Weights of a small mixture-of-experts language model, trained from scratch on English Wikipedia: width 448, a softmax router.
Below are experts of layer 8 (counted from 0) of a mixture-of-experts language model. Rows are named router (the router's row for the expert) and show model dimensions 384-415. Each number is 128 + 32 x the weight over its row's rms, rounded and kept within 0 to 255. Numbers have three digits each.
After each expert's rows: a language model's description of what the expert responds to. This comes from a sample of Wikipedia text that the model never trained on.

# expert 16
router:175140116084107154145085134085092088054126095183090086127149140137094078106095141161175129104117
It responds to: Dates: months and years

# expert 10
router:154121138102069147098073110112089129126166093132170106157136147116128118127054107160133111145170
It responds to: Verbs and linking prepositions

# expert 29
router:194077100057122104131086123165146151078107125146147093118128106135086127115120156123150086100122
It responds to: Opening brackets and separators

# expert 25
router:156124128117136145133097178077128153131151168157125086130181088148100153119112126114161136063113
It responds to: Infobox field labels

# expert 17
router:173137122120152135101067103119111122104158114154140090165149100124135082137141126156166175069080
It responds to: Sentence-ending periods

# expert 31
router:141110146115153147178068169154111114130137153143113129141122103180147120128109114133100197111132
It responds to: Nationalities and year endings

# expert 20
router:114142133113102127117105174069063087075167116179166117148168126159113044150143174180100132102122
It responds to: Articles after prepositions

# expert 0
router:125101148126146123182071118142073092128137140120136109143151113113098126165119114131112140129126
It responds to: Numbers in data tables

# expert 9
router:103177058145127159155093100074119095131113111154161126175167127146131074116165156140124135062135
It responds to: Determiners and quantifiers

# expert 4
router:177159089086095177144093129085081062080147137149115116140126116159067097142137144111145103068106
It responds to: Table cell separators

# expert 3
router:171119127086098156161103148097088089130170106137135137132139143131124131079104120177137162136140
It responds to: Activity and career nouns

# expert 6
router:132100103094120164151073149118068163120146118206111057130118109148166107156080143110168142154100
It responds to: Clause-ending commas

# expert 23
router:187100107120135133117127169067122106096167145166136130123125099188112051118125144126098162118110
It responds to: List and table row starts

# expert 13
router:175186128099136145180113179152091117108120120196117132110170137141147097125102086142159118120120
It responds to: Surname initial pieces

# expert 26
router:129170164173134114164093125127136065072143119153120123082102100145132094144124095150166116139110
It responds to: Numbers in sports tables

# expert 2
router:155144136090083138161073165120097093149116114136125140133131118182124112075091123119150152097151
It responds to: Institutional and common nouns

# expert 8
router:092159134160105133160075132158090048109137158174152101118131134130156139156153143145167138090060
It responds to: Counts and number pieces

# expert 19
router:106096086082112150161152201058114091135138145130133115141112105145087078102126109096148122074118
It responds to: Section heading words

# expert 7
router:163154116114121163133119158121089107115151130120086110160155125158098085091099188142117135095102
It responds to: Name pieces in tables

# expert 15
router:157128140128134119117088134130148066094172126135117090144142086135086098098119098181119164150086
It responds to: Infobox labels and closers

# expert 11
router:172147091101105165106080133140138080131165097127143099111113108108113086153110140097129142137099
It responds to: Taxonomic names and list lines

# expert 14
router:133113103089095198124105123157106139103117151117071104129115083173127097083145129100130182080122
It responds to: Section and paragraph breaks

# expert 22
router:118179098087116141117157129100089098077168107166088155177157097147119054098138134203092095070134
It responds to: Sentence-opening prepositions, possessives

# expert 1
router:141144141104061143145066133107098136087160094167122136103146104147140084174092120144151095140152
It responds to: Clause-joining conjunctions

# expert 12
router:133133121131126141126121143096129085127191149173134093124152112137113103122116148107163139067086
It responds to: Table header cells

# expert 5
router:148175119148078131106137119120050113117129128139127117147172120119128093109125074149110135093133
It responds to: Verbs and function words

# expert 27
router:163169131138129174154150176100069114153179120128109126168121060123122066125109142155131126092112
It responds to: Words in creative titles

# expert 18
router:123123159083127113145066141122120080104141144138078119108098121150119143079094173157132141134097
It responds to: Place names

# expert 28
router:205136091123102140152128094133111087072135152142117099123155155113104127134128152136201093094127
It responds to: Space before numbers

# expert 30
router:132184091124079116106079098100103095111144149114169154150165177170111080143088164127143106070131
It responds to: Copulas and predicate articles

# expert 24
router:163174118131118210162058148083052101154102113160143128130155156151141096106091112125123110124115
It responds to: Adjectives and word starts

# expert 21
router:168136140076134175153118171114090130096116153177159142116161120130157078149088161082133143099079
It responds to: Capital word-initial pieces